Experts of a small language model.
Size: 13 layers, width 192, vocabulary 4096, 21.3M parameters.
Training: a variant of Muon for the experts, 509M tokens.
Below are experts of layer 4 (counted from 0) of a mixture-of-experts language model. Rows are named router (the router's row for the expert), gate (a neuron's input weights, with its number), up (a neuron's input weights, with its number) and show model dimensions 0-191. Each number is 128 + 32 x the weight over its row's rms, rounded and kept within 0 to 255. Numbers have three digits each.
After each expert's rows: a language model's description of what the expert responds to; "mostly gets" lists some tokens that are sent to it at least half of the time. This comes from a sample of Wikipedia text that the model never trained on.

# expert 8
router:183098048066132105141145053125106147083066124101134080137198179108122128100148146105115156140101082153177103120136099170156139152182118130137115128056126125100119144205094068126134108209123085045095116117130110107109146113160109144083064147094146154121178121132135100109093122132094102122183115149145134096109132185172161151149105132093200165104154104104138126130143137075163136112130127102168137080100171112101114113137108141068117134121076141103107148144187142085130151132067154173088104084099207110167152117114145124174140077156166118123116110176157128140112155117125141183
gate1:178112129096144205122166075129122162176085079102152098136117174086161100146144166114113140149138183107146160112096134160103154145170183120156033122126084154114139106130137118134167156113158109121092158104109131151181072141172142144080044087125111126083158146107124120115118176122117133052174167183144145149122145115179120154077073054169176133145097140159103122119119098082141154113131129102143139108110092098096094124130085155127133151176080178149149166064105115137143145148112115140148106114100152094148164114141114133129173133156156168113101204142082128174109153110174159233
up1:192162124042162144167142091123047188105128121125160064195139160121164103097141158131164134169087215067144125151091104142134153146134149133108079149120138142141197088146113147161133068107083152107165113112114182158180068108108116112115091152154102094121091138100176124164124115160110094102115115144138185138069121137181181132081086114165182156106068145162124121115165121093130110069109116089161170148133108156146106146150163158144101117151100163116119119100148103123107137079147142139157069081079131072170126143181112126123106142162137154132147076146089117121149101187112173159
gate2:144088100045136147136138138078104121068133152096108107134091124137125170110099130118105133120149113189148070065156092133136114148160133086137139109139166136126110110117112126161163156124156147109101177078106079123145121115093149110124068176060157179142168155151162127143150132102147150111110152181126084159116140142131143132194123161105151104144167108119061081199137150113140060128079133090108092158125192128123133119093141120109068129129107149193048146178120156115046160085126111142123151087113172152103103102071113111147084090187069056112175094078146146195140128110108109138
up2:109120117109161143141053100105142059083160133157111150158141125131093071146110113106117129117128129155157127141102106123128099103201103109100159090166137108084097112141118123147163117083143109137147163046059096091151130180142091181134074191072126140161126124131099148167135151133158211160078143075095114089152116184086120134116139093134093086140117163159098069157123144110139189121139164144087059102115095103169169132152173100117157148136072169162138166129142027110069143122129138124148129099109146135196137174090139109159205138082131146116154112095138153153169145085103124129
gate3:104095150072140141155117121089152144214106099155154140102117107154153163163176124100199175176143202127096124135173120143092067082127105184098163170139144093092068139153143138077115120068151129087113091096096181106086112115116131122121126180081121095046131116132123146097103116085089140106094147122140102104091125176155171165141138154149156125109156091123130130178156167098097128196096138102123149075142149082125096115096136103164110129098068140135140100160125149083088148121131155174158155185183111130160155076164054140175099087134137137165116148182098163136133062146172118127
up3:134101164115118154158130111128111114197170154144129155153071142134130132129216102080098132094176112082098080193116106179128146105107131193101121124106132137083108092226056100123111117116149152098182165176153121154092142149104139150088094115165142181092148129085172120110101199097121130113177102156137142105099176130155128088129124112116123097092140159101127078173136134058189139120155152099138132123109110160095061103134079134169175145094113175086135130150114167131160094180137130104122107089093158191150123156130054078181162160177146159146125152141096183120133160131139128162
Description: Nouns for places, land and administration in geography articles, such as km, province, city, airport, apartments, plus table pipes and commas.
mostly gets: " km", " state", " city", " government", " area", "°N"

# expert 11
router:155126052121118077169118077170097159092102130126178122147157135112158144116229128163177130145143118115087130137069160209149142112149139105113118098139158128144125115155132101106136101146105099139073183098133111118080164083096121121141152153169185183110108136140100146138052173159103094107168095140184147149106054131209151100153116152101100123169123149102100143116113127110092144149115172119172070136128117116163104125102158063080204155062099134115143178183069120087128131105177134153081173134156132104152122138165128118130110106150143172123065136146146085138091156138177087142
gate2:086139146167149089084167152117127140176110125122166071141110121166164130127163090122128092116120059137146153169107168145141111137117130099113094115169091071109181124158146059147157100101122172158124102138180075121160134068169109110118148110087138134153103140164126155153124131098148092124117092048139109160120128099123144129120166070116118030102176146115097160128085121087180148111177131112192108117144134096176112115142193045137150118105169167059110190137184133185145131125172169131172138179092147123153147157155181143122088114119117199139080064123179138142147119104111149102
up2:209143112160147126083122144091165143158154139116112126090086129133137112132166177151162088118148142101170117076148136153105146133131145129186170064112153200123118092092132199137170112136163083095159069118121161101129122106129175127175119107104174095077156095140132100129113134126127138159146145181119119136097135104142160097141122168140120130121079181094145126157132188210097135073133083111108130158123177189096160178171061118167086162176059098128079083122150109154145132128154150113128155154139174174086160039152094133124181099140143089169148062108149142126140163125094077093
gate3:147143163141184065137116053105098156155175131129138168090098135179144127168146099135117111079239162109103140106109157171085146063178131103144111129191132091125177107097114164086131178077097106140083126090148177133063113104151137157096165154131177084115138106142153101108103122133076121128165161140150138086201151114116079224168128128131137133123102138134141137114111168108080131102099106162152137106178167107115130127081116112140177158121138100102119196101161095084167154110145149090102086116117158128126131135094162136076023098165125111134126154138149154133110166147180124120
up3:077145122077109156119153142132165103126189168128130064112090138118141127163094161110126099127127146114110091152142060078159154147113132125147165171115146152145107173113102130154146139099115189145129122169154161131180178077098114140196112120111103121131165112213104166113152188126116076122081140119148142160121123140088138095099174171091106156082148149110108128159149180155166083090132142105149146084076107107203109101149081109053076156129101090107096104150138180138188132140101092130136099139098159128121182154153112091115103148175179164002124164161154140142111137170108120085
gate4:111112122132178134150106092100107131049159174125080149116153147120116136125175133055104115137166125139094076138127158110154104177123124150141103130159177094151115138146146134119139119145092158104158175210098045152099115067131136071186095133136133140122108149136114127089082132163054134121119125150133164134138182152130160127158130096154144147125049127098134152086123135120175129138170111085149169109133168084105104087145069084084118166185056134197117125121164189173102140153087094129094171104140160154104131134075150129157135124166166110077157133120196168111077113131168180203
up4:103158088106212114140151095146144171150142154176118123085108089156075130138151171075147138105164132137138144148194160159092118168094133118150167140165088132088094175177183142060087110166134118167136157052152138165184120127082124092095124127064158114173147111164144150096123192082102118136092096099135153086091152087130117159119085066072117115121128079105098101152085191090115159121141108165149194145169097139180167151138108132085109179108138150140174157114159120155085129146117169083130138127113078111130139143087145164118120108094183119067155135120147108173125149135159051118
Description: Word-initial prefixes and inner stems of Latinate words, such as con, pro, cont, act, app-ro-ximate, class-ro-om.
mostly gets: " cont", " Pro", " con", " pro", " act", " com"

# expert 12
router:184115076147142035122175098120115154064088093170186109106125094153130180076117120111112090153076161124138171170120164144103102159102128142090179115133112155126145101183063101114187115156111086148132146130102173094117122125175161155113113078167172151106144121165138101124034124103140087154179179193179147121108112172079116182154105109129113122142113136160066082160145106114142111145130129171181125149122121103168128154144092087097100127173091189099151151098088087113086134101099107192135090119141090123178122124092117124127102131127199110136114130166193141146148151136120077128
gate2:094095125108210142123157093164110140168157114152200132160074041159146156137183087134142152117142115152124083135157145138101145095090168168066117120165079132111042112115152139089100169132111074178151142167092139105109161132103125163149169123090087119093202145141152142079137079108093170119157151142157105134122091126113153151179146127101168052158080125165129106104072146090095142187106154123136097141085138093099135127110141074098141134135093107165173178112125156104115105134124168135120128129177103072097091180163147055164163156136091139082097105119136103115109159109077169148
up2:126102114111117063143163170084131101099070155091177163152114100088145120116195106127126079108123126087117104085160098115167067046111180108082104153032195137134123139129134100131064123100183084160100184124117149109124178155113122077144137098116087130073155093154186156111132190119066127180078072119164083086113136144158110109150130157089129140106113168147090099128101095099122155120151189126125142139127182093139130133136101117094108166182128074133144133101107127123114103101126126148145169072129097172193071156108133143189133077136158132115108113136107182162145113101098134145
gate3:000148159103138123144094118158113074094124148122094167116110126144180199227148127082131116092081116118130080147116120121129090148111139152089155139139132129094143093087159118084153140103096103080074152162115123188118074110074144148109151120200121130140148105098139100122146169164105107079152123138137107114099189177105135175130255069114139118177127087119125159177116129136094154141130155127092152099152163139104118108146111156096133120183130151111072148154138133158112110203134101088105130119168082102127099138134147138139122149163102179159136124074160150148162103180116147118
up3:219104116144103131105152128193039217128093185153129058190173091135142149122118116124114104123077127127094128115081141112089185153093129192079161153115107138065141089112155078101090119209117127052176117125167099149160138156086104186137150124108149111110162127148177114144116121123128117162107095152161136140139110147143159152095090107129126150144181117109101142134091166108141088126123084169184105151132112157137126145140088125109132162105173146152196146134115169123090154051091129133080106077072127180094106130117079116156176114132198139120131139100131146144086128113155140148
gate4:152087157103107111043149188107143192134122106163097091109093182077175166117145085166137116179135147082104142120106116139155120153110129124133149148089097127123142110130144079146115098090092119150135160156126115146120116156052124124123149112168108101133161135126169154133159114178132071112188119127185171133078141131152128075116088110159141101110152143111132110204139158083134111218154061122205123175110174121100145128117173170157127172126166137120109136136134134140123147163122148153129100094090108209109064079101147142167121170118039159057099166131082161129096080138086105101
up4:158132116202143128114149104202089083125119135079175095148126125160163115097080154099196102115188149114133116106134142104130131159146106075130093156139110124120113134095132040173131091083121164115145146092165114066109133105122235091107124129140084085108142127161128139172164184088146104105152181108097102141126165174178111144146159133151143142161138074108098108096090131135119141125179132148150131117118128091117062180191109131137157164126087183111163084108087145142174142149149165158073133107108071124180148142142088152134101098097162128137152064095087163091158107130143221110
Description: Wiki heading markers like == and ===, blank lines, and the first letter after a hyphen, quote or parenthesis, as in west-(c)entral.
mostly gets: "===", "==", " |\n\n", "==\n\n", "\n\n", "===\n\n"

# expert 2
router:159058088117138096194107067063102168113129201099172142146122070107138150092117133130166167141107125204147156047119096145153148161179127148120126076110051173178115128133068111121147094118090137078135141096112134092084128123088153168159135099125127127140133109129115196146089076136169137121151104151122128164095118110124128119156105113112097097149135066097088133160124197160172163095084135127160142124115117144138143113163139081130135141141160134098123163202168073087130072158084129173180094131187119075105168149154150095118091131148138086136111117146102177080144194133163154113
gate1:145155160077125122183162068077097140211143098149173087131107114118129093125122129134124118094137185133132132075111144091067166097148154100153164136050127246114124149091067108096120076166137082144149106061113154160119062067121127124139138134058123090165103123167155162148140087091180155139112137140095129109112159090150092169126159119103088169132075142147159092108133085131115192148095124179123120079068094154146138154135103100085105132104152101110114120133185072116144099170137119154170083157103164144091111134155110184121165103141088147152162130138125160135121114079142131163
up1:144114166094132072118112156135137122132135127133164093088109149158107166125119111053119180164104107137099134151140198111135129071066117138148115142136161059118117131106135082175155084142106094158104156116084176125084104046136148137156125123146132056104136094173125146107061153146134146111175156086135097124156127119144122137112179093153216179129085131141211167125088100121091104183156172117144136146128156153058105193079142132157183078092112146128140101120093125141146175142164193107129099130138143113200151107191087163113179119177123103145147140061086125123152146125143138096
gate2:105164121066110136177087066100154065112144101171166101109150134135133113160124159135116103157131127202113133160103169010107169165117101108152146089165106125189190143152104080085174104109120112156086112110159122179140063124150110165182108113171141107097123112142154142112119110073138109094121105135118103102173131156122160071097109130123105090158135152113114144135144142095180199139088135116156118155133141131153151132124200123162151114136109104120133180058105108052174146182105078118125103123123126129160108134184135078115143175138104102145089116170050131117068141158141196155
up2:175138079095149092145096098158148139130132081164119139092130137122119115185127113169142092091104182213133147105114151111162115132134112174105173110174125133090162153107170080066149158062144114111122167142205142191079140099136109150166140099141128141154117072135150138124126136103139121100114130161105070162058134102179127094127145121114127124103065129112130093158155144100108174155117128145142118127061154139163106088169091179114156147151104063185142128142093131111136137127148107068132115046102127137090107157123152029175110109118111139160071181131070186128159070129148166191
gate3:140163069104168157113160166137075170128170165129145137201150133120087120116146139128074121132160130145097151136156122132128146195170142113136101142102105129108112126197117192111171128063123143132085145129162147079107144155131151146151141099167080126188123128068152124117159146187187140155175129200092163113138099163078134052112122106050174134103171142061085172148198145072134161131117126137138095148150167142128111113161203135176159085134137166125127078175143133124184113060084091159142133116137106140105198151128108130085121089132121119096101102108148126088134136158086166160
up3:111131128132122142075077083144123109170130095124114098092115151075144143110129180128167101094087123145124141144121151173121132124119065090147129119180148060135155128151135102096075145172142088185150158074168108148088117191077101135138121132162126163148152094173098170162124166114088110100079127170200120085129157120131114194118061155102102099137146095182132134126133129181102125108095089150137107167099109204152093146125084103115147169096121075138138152085139061069137128184066151124136117146082112151135158085105135154149125150146109097063132199089091144190176110129207111123
Description: Vowel-heavy inner pieces of foreign names and rare words, often Romance or Spanish, such as Mar-ac-anazo, Ro-an-oke, Del, Los.
mostly gets: "ran", "u", " Pal", " De", " Del", " Los"

# expert 18
router:150082036137146122111097122063066162104118113107126140166176132147113186039141127130137085115123095151106146143090123173144107096108120110091118100129093106125133098196115144112174104150135095061084143103095099118170144109152130109161143142157163159208143175148105108122122115135161122124159150167128121122135048188142160136133113096114153170175168168084083113129131190138181083116108131131167146175140125142066139151128153164070142134117134177144143117135114110094120099116115182178083085112127146143157105107082146068183131100187156118042135069125124193114132131190133143118
gate1:093123156113181105159113096120120135122137052143108090125087138116091124091098118153178113161116090101084161144144146079141059145107199111156107161146105101102123127125114110134122177065132074075103130126176095166079112159145085179142126197157164138134123096191099137106114103174179112139143130101149097155169116167132105132149075186171079118130083122119056142136119051100146116056163123221164083128112125112110107113080134092142093116116123134098119164109114071130146173122100181086113144122072111113095071098118117082158086100058160119134097132154146157102143089137151129095
up1:110176162135101117157152152138186154139140160106146142120088146094158103157142124177080161169205083121135146088085148086168150154149105115089143171164092153126134170103170163172130070144147142166108150127133172077173167055146159145150138143119127106101158146105137135160129133109098147083079140126112144126111159134075114167127143041155152131124146166136177124094127106072069128190128160048060182114143165063125180163134151112132165105138152143135141085181146155114109127171138138169123119146222175135156149149155092109135199167124110156138123185102098132136151160112075111165
gate2:153151108114095152087162095130156142099089104179099119115105096169130156109096074159091044095127174072169115120144155113162120117122128157106105139167103131090179198094166138148188070160083083118107158102110136148150081103168149133120107132108153105171152135128105179148142098106096146062125158124117142084089080125154195162098079100106154122152154183098101187100105156073142123117098083122127095120143100114133151114163143075128149091120097138063105126136108116162122114193156146102181118156159083110161108128128167046170094128148143087145161090073145130082066145190164174139
up2:130131066163134145092077057112102066159135087176107101108123112153140053095132156119082142126158142117107119119122142161136094182131177139166161059027099133156138134118120097141138153137202121103119085099109114165131142109136190091123124119156147161134199108125178079089140108104158129144133080153118155076104110128172095152179082128146174087145152130101145074101152123142139121147124127117153035113139158129132232142170201141141108075157094122131146149108134164111136152103122109074096094101118121125088137102136076197111170139144120111111162071094154138095107094129101127168
gate3:137114108105078126107149158109139131114105151126093144167087075187140141152136189206113098105215151075138155100109145132075125145183152088105076116144135148148120078143165173139088093125203143159154124088142116108118138187094100146058063221107132133126088179100127092104150108183099129150125100132129154119168103143154112174112086076044124096141095136102177109134163125126152086088177086051130108212151072130144143092128153120133156115167125168111130100142137164125137123101094108166131158171120099165126132166140174079149091137169169148113136093113138150100108126150141131118
up3:150159093144109103067076140074148131096131135087060140191145127176138207126156139107094135129120130112137167164156146126118117066188156101121127138132158139180148125151181155128140117146175153101143104144156138135139144169157100079082149100095124131083129160160101138131134113140125117134096119106085068115213089145063101106148133100044110107144160129184128126130160178128133155138127140092138062124057177183076158170111111156137128171178147147071172092138094063071135148155135118075119143133160158120116150141166172080112160076088150119124093070109136094092097111125130069085
Description: Word-initial consonant pieces like st, tr, bl, dr and their continuations, often in sports text, as in sc(or)er, (tr)ucks, (St)andings.
mostly gets: " st", " tr", " bl", " dr", " g", " List"

# expert 26
router:179100035124121114207080077141129155101109160097162136131057136196137087131122164090079159148076141120153124164149083170102100150131119138127187109073127115092113138130088121088151119134103101114100137107100104122114088119147071138122102081191119143215107129179122170119037103136137129117153100145131179148132086148134120162165153067128135086119148129126077119153148094094191116100197103121132140119088132091108150124109100076091064104152111185115159098132153101128135147129106109178162101128174130123135148167127093138195101147194162079110125109097140144089115164098115154177
gate2:167126156092132064126151127143129132144163181114116116140148122124130172164133133112105127160112139069132099117130052150159150147055139093090099168100127140116123095151110076129154060093149155084102180150146124102160145107140104189134099095154070121132155157124133126160071061143167108190065085078128133094135050102117164097101160136129105156149146114105101100127164086071130121128098116132140117081078097086113113121130106143091109061172116096104081151140118175122118115082153107145164116206153113111096116151087192102138198065133127171120186151162192100169094109102094165161
up2:100108102132118138106116139092118105171084187107114127142119144104115081119178137121146121168120170102144222042083122110098108152122101169176127132110140183142162137114113125107090103091159090113173083091079118144106107147065137130163143128209107119109157107054099086152185147133172092155082108125121111202165144106117123116174144132167098154121087128157126147149146155137112137114127146120133089117059163190115122147131151181144143132166112130172115176118207169146171097126171085124048131156096158108137118156126109203157118119133103134175078075121085143143178117145188181133
gate3:102076089051141168144104123174097170129149125116107064154075152077162175119125173140121075104169134172127126145100127118151163118151154070162119167171116135119126092146176105122136092119140125157089155155156126115139108109152144139124141077144170110154138171193137158085128166119190153160171204122135070083125068155134116087117113099123106156103136073156057101159141108115111112133150177122157105094140165156179134136148160097173101143182159119157162075147085152171121106147081115117163115091063144182106109140095141104134118150191120164182161138105166162118043054106135149140
up3:125194121102138182081205104085182166106098111151083109083065148141101150170084072148068072112129144112137135131122123096147170101122137123126138126092179165127156045071103119125155126065115120084116126166153103106193131105178197114097124181169128125161185133127090125124121127112124096140160133162097172113151174191115137150095112112175123120113107136174143140108135120139196123133116098101058171168179081088111076088064137172125178091103102117112156168123112105138155124086094134142111130128118118108122147102190151182140109125142093117104111106115071149184165148097122102089
gate4:191149109129168109119113136157107094141102090088105151179154139088155062196163117125123108114157178143126107210161103121112108148122153153192124151108158068084140141147162119134101173134150110060147142153135103124110140150199106058095116089086106107081092129165152112138112137138126110107148111127143185172052121137091132080154128144130100125110158101097150149101117209111100088101107118146086113110134146159093121084151131116159151103073110162178143134157131078144170174151130152173097055153158147085120117169140105110158078182175123104098093061097116167128118177100084197091
up4:045129101131123154072138131132109108078127162187098162109110131098115151052124145208149156117134139072084154069066134151164181150216120137131092173195095154094153157109155140091068140102145101110172102081090106145152140114087159162162106136182189147131119132108101157129170095171123138119070158164123055088132205115127147114102096137151082098136091096128116092172128111127105107078175164138101141153133123138142079128151108128159104122128119124146102143107104142038128124092123052120131102108146116111127116070118183098096103108108174105155156143118116150137093135173147100102
Description: Initial S, K, Sh, T letters and the next fragment in Japanese, Scandinavian, Arabic and Persian names, such as Sh-ik-oku, W-ah-riz.
mostly gets: " Sh", " K", " sp", " s", " sh", " se"

# expert 25
router:205111136108140069229120077150124132096068152076187157100192104102140141139108110139145140140106113123165092115141083148133102129097109155104136120162094113154128131107085114094183130203127148108131142074152118126141164088074116203157156072120090166161092156176127114123117092126122086099159132178127095118125111130120115187138104152114090134187168151157110126124124181144147182112084107148153142170086162116119167122137171090106153083097133168066134139110099111139084145179114078150119083090216153133179154151111077130159145109100128158144089138126130126073180181080133153140
gate0:146087141172140096138127144135107196093033010169131168133077137116172106138105125120144142195114086118159094145159074137167083095154116128094113129072065153160097096105152120160098135115111142180124162210182093136099109112118124119151191138159113088142099107149111178117116115127085155175093137144127113165135113137096165143172166080155110062136174141114102167114138137090143177137158136107109074145130091125122074133145162139128105111167164147122098149037106125166092102140154126142094116119114149131098117080133146104137132076115148137079105169166202161145120186116150097117
up0:092171100097123163112159117080159072142243192118092041130179136166066165100190145126113130096127151126119170119067171081089162156135109149166173147158178108115124173172083152079162144155139132095154090064099164125149151135114113085150093113098150146131126163073144128131132144151165091086130093158132113076154165139123077118096083180117169182144100141116153117139139145180130089131113126159143187127132168122144171140098101108142131134090096117126124093206176146086165105112117148128120114134104126134167136159136148161125112162123119084160150079101100082092152077160087119176
gate1:192075097142162102097084110188140123131134168097115178084128105138117086092146179133123132170069113075100165140117132158125117143108112129142116159164175137150149140129045124157106184164133162133116154095084052160046107165142115127137139092152105117094134136128160165102138148127055150121141119152164126165102131114150147136116117101111102090153154106106106092069093075128154091162137173145143090182143121067074153106178170135117077120127118107094118099138106118144073155125178079140162156110116141183067125124191071113167114176061089120099075099207116118115173093148155126128
up1:012209078165104135183101109078127122115171089081129078109096121131119188160182093149114103111143180086040129087108102168103050078157115101126106127111150098150140157119151152138104115099174116143145140133180116070181165108132162111118142152081045180129146122133106145128132147110094136145134133103123147125138096118090148109105128148112097129138095052171160080157146093104086097114150111136137073116132124174160102126153050174105129177101140136150124136132139136108121129093099162122099156180168109093126101178136175188163096149150125142121157163088180113133087106120148136157
gate2:141161131162149138118097139094198090110112071120081134095112158131120131101120155147096118176147129092136173062132126115163078126166168168170180215102172082137134185114102036119195086083123090171103097095176134125130158137119103158118168135142138123101132148140124167116142081099114095088097183132154173077187080120138089133180139098129101122106137099100111146147112132136113111145104176173146093154111130077078056097125151121065139132124125095126111156104126175114159153111168133090146085073138138187120130106111110098208090149030129153117140116140111162118141134167164123152
up2:159145159139150182141162076176118167053141092130146116055139129083109148111126136138123134117152098134140112135137160122078167137110097126112112110157126161177120126149101157109132098105184169090088185143074127152115177136108144066051113089112148139149075168125176119175111136197168159142100106181160099164127130181075197127171145113153083122145119111193125153124109095110191116095118132134120204105194155146172210136193145131131102166193127124139106105081170133168117127139096087129107111110092115117133149158097133155115126133174152078075190089128181126136130126115133177137
Description: First names, initials and surname beginnings of people in credits, tables and reviews, such as Joan Jett, John J. Bonk, Gilbert Burnet.
mostly gets: " Mc", " Robert", " Michael", " John", " William", " Ben"

# expert 19
router:186053081112151133128141099126155104042123100154149175202114152108111175080137113131139111147091162116135122121113136146141147154196130132112128138111143106081126126169103087087090154163107065116131146109105125112062127145121077156108093107165171157145145154122102127115126109155145136129157137190131134143117158126172132141107122121116103041146185160099155112133129128088169162084086154147216106114131146079113114197086118151005127068110089126054169129152090115112133159142088109160137072080116186111152130119166120166107094079116135109151075097129128145132110166079137120150
gate9:136175114150137134141130132125147158154074110119154078145083114155090143132094128143194106134081133143135116131119139118115135126190082105113110168091113147181129117129119084138155182136103121134099128114117126153162162141095109180124117149163162183149187154085136099140131149132121187090181189098150142079111095115107147148108125138123076159085173111039107079117130118116104157168177160111191102123219109124093128072135150178100180136076236111126117128102062178130107117094155056110128133108151109128075153055118084159078098111143157117150168170148139167163156098119118141170
up9:117200177112134168128153166151176053137174138095093124123116138134142094200184117176123162182101069125121130122093082173175119128180142124125064108181124142167199163147091119072153144142162181074147182127128088130093117106116170145142070138117142118124082133143157107125133066193159058152148179138107100100108130112150117106098112117114112171159106172125148173105108145124173144109177093163086119166129147094182081195195122086108156132119117106136099128108159155112142150175134087097151128165152104147129115130148101146119122093092108121179109126110134127186106069185157168122
gate10:149152129125112091157099137129068156123057097147060112105124144155132079105145130127179108182156131128066163105095112140137167159163184200128134107155094111133100165107107121162131163167133115113116141087102136053100179150132055172124173119131066056142133113190115103125126088141142118170121138133167128165088116080100100133114074119201091157089126151096098132121202111135198199153126129153143140115094154132113106126120144121154153101137094118096169085145130171146142110206129070144137124164178127156152097177172119104155107125106068180127108131155110085140142107119095211114
up10:143139130188149198151105138092154121185181128075157140110103122133051152125203105120088131092114051141159150112162071121158070106149129124136112114152132110100085124128127139058151066149154176129104093106133072172131169151135159121104080097175115169124115126171167149118098103119213146130134166082068089080129080155060149032116130110146095148114134134097069104098138152130114103164099133212125144078142152174149163159113140132080133113117144126144109141114140119080151156133141119070119103118086160147129105166168165127166159104134157124086089113102185110158169137131148139134
gate11:071078147130193117227097121079119096129124074211105161111093173082152114067188107142098172131070103176128104088098136101070126105164169115147139145128145125097078176130094097137114089187125148131091054110135187083113110117142137136174105190147124171155120116109165121147138162159091123103126130160121100096179196127105144149105141085106132167148137145124090119103139120134138157123113141133108169110151121159101137109099089143034126129114173104126148114145120122154144162098090122112094173164115163144186090150109151153150137068086146078155074161089138103140079146091145124079
up11:116166133085092150075162098164099122167167169127129120082108069175113148192170098149158111164145126182157153104186102111179090110083098144133102134126093140138082113111166184130116132153174057137137171187131101160121121104117201096098105144135201085150160112088105128139125154151129110167113154090172124141084119183157146107110099091115104212142090086126144126153116109159122151174132135136088130152145110126152146143183130085157149117115187138141091110094180152135127105114116181112110135128214175166063141134105197140153130194152099148137199118163121187085145139166122118116
Description: Common function words such as the, and, was, is, it, his, and commas, especially subject pronouns opening a clause, such as it gained, it was.
mostly gets: " was", " is", " it", " his", " are", " its"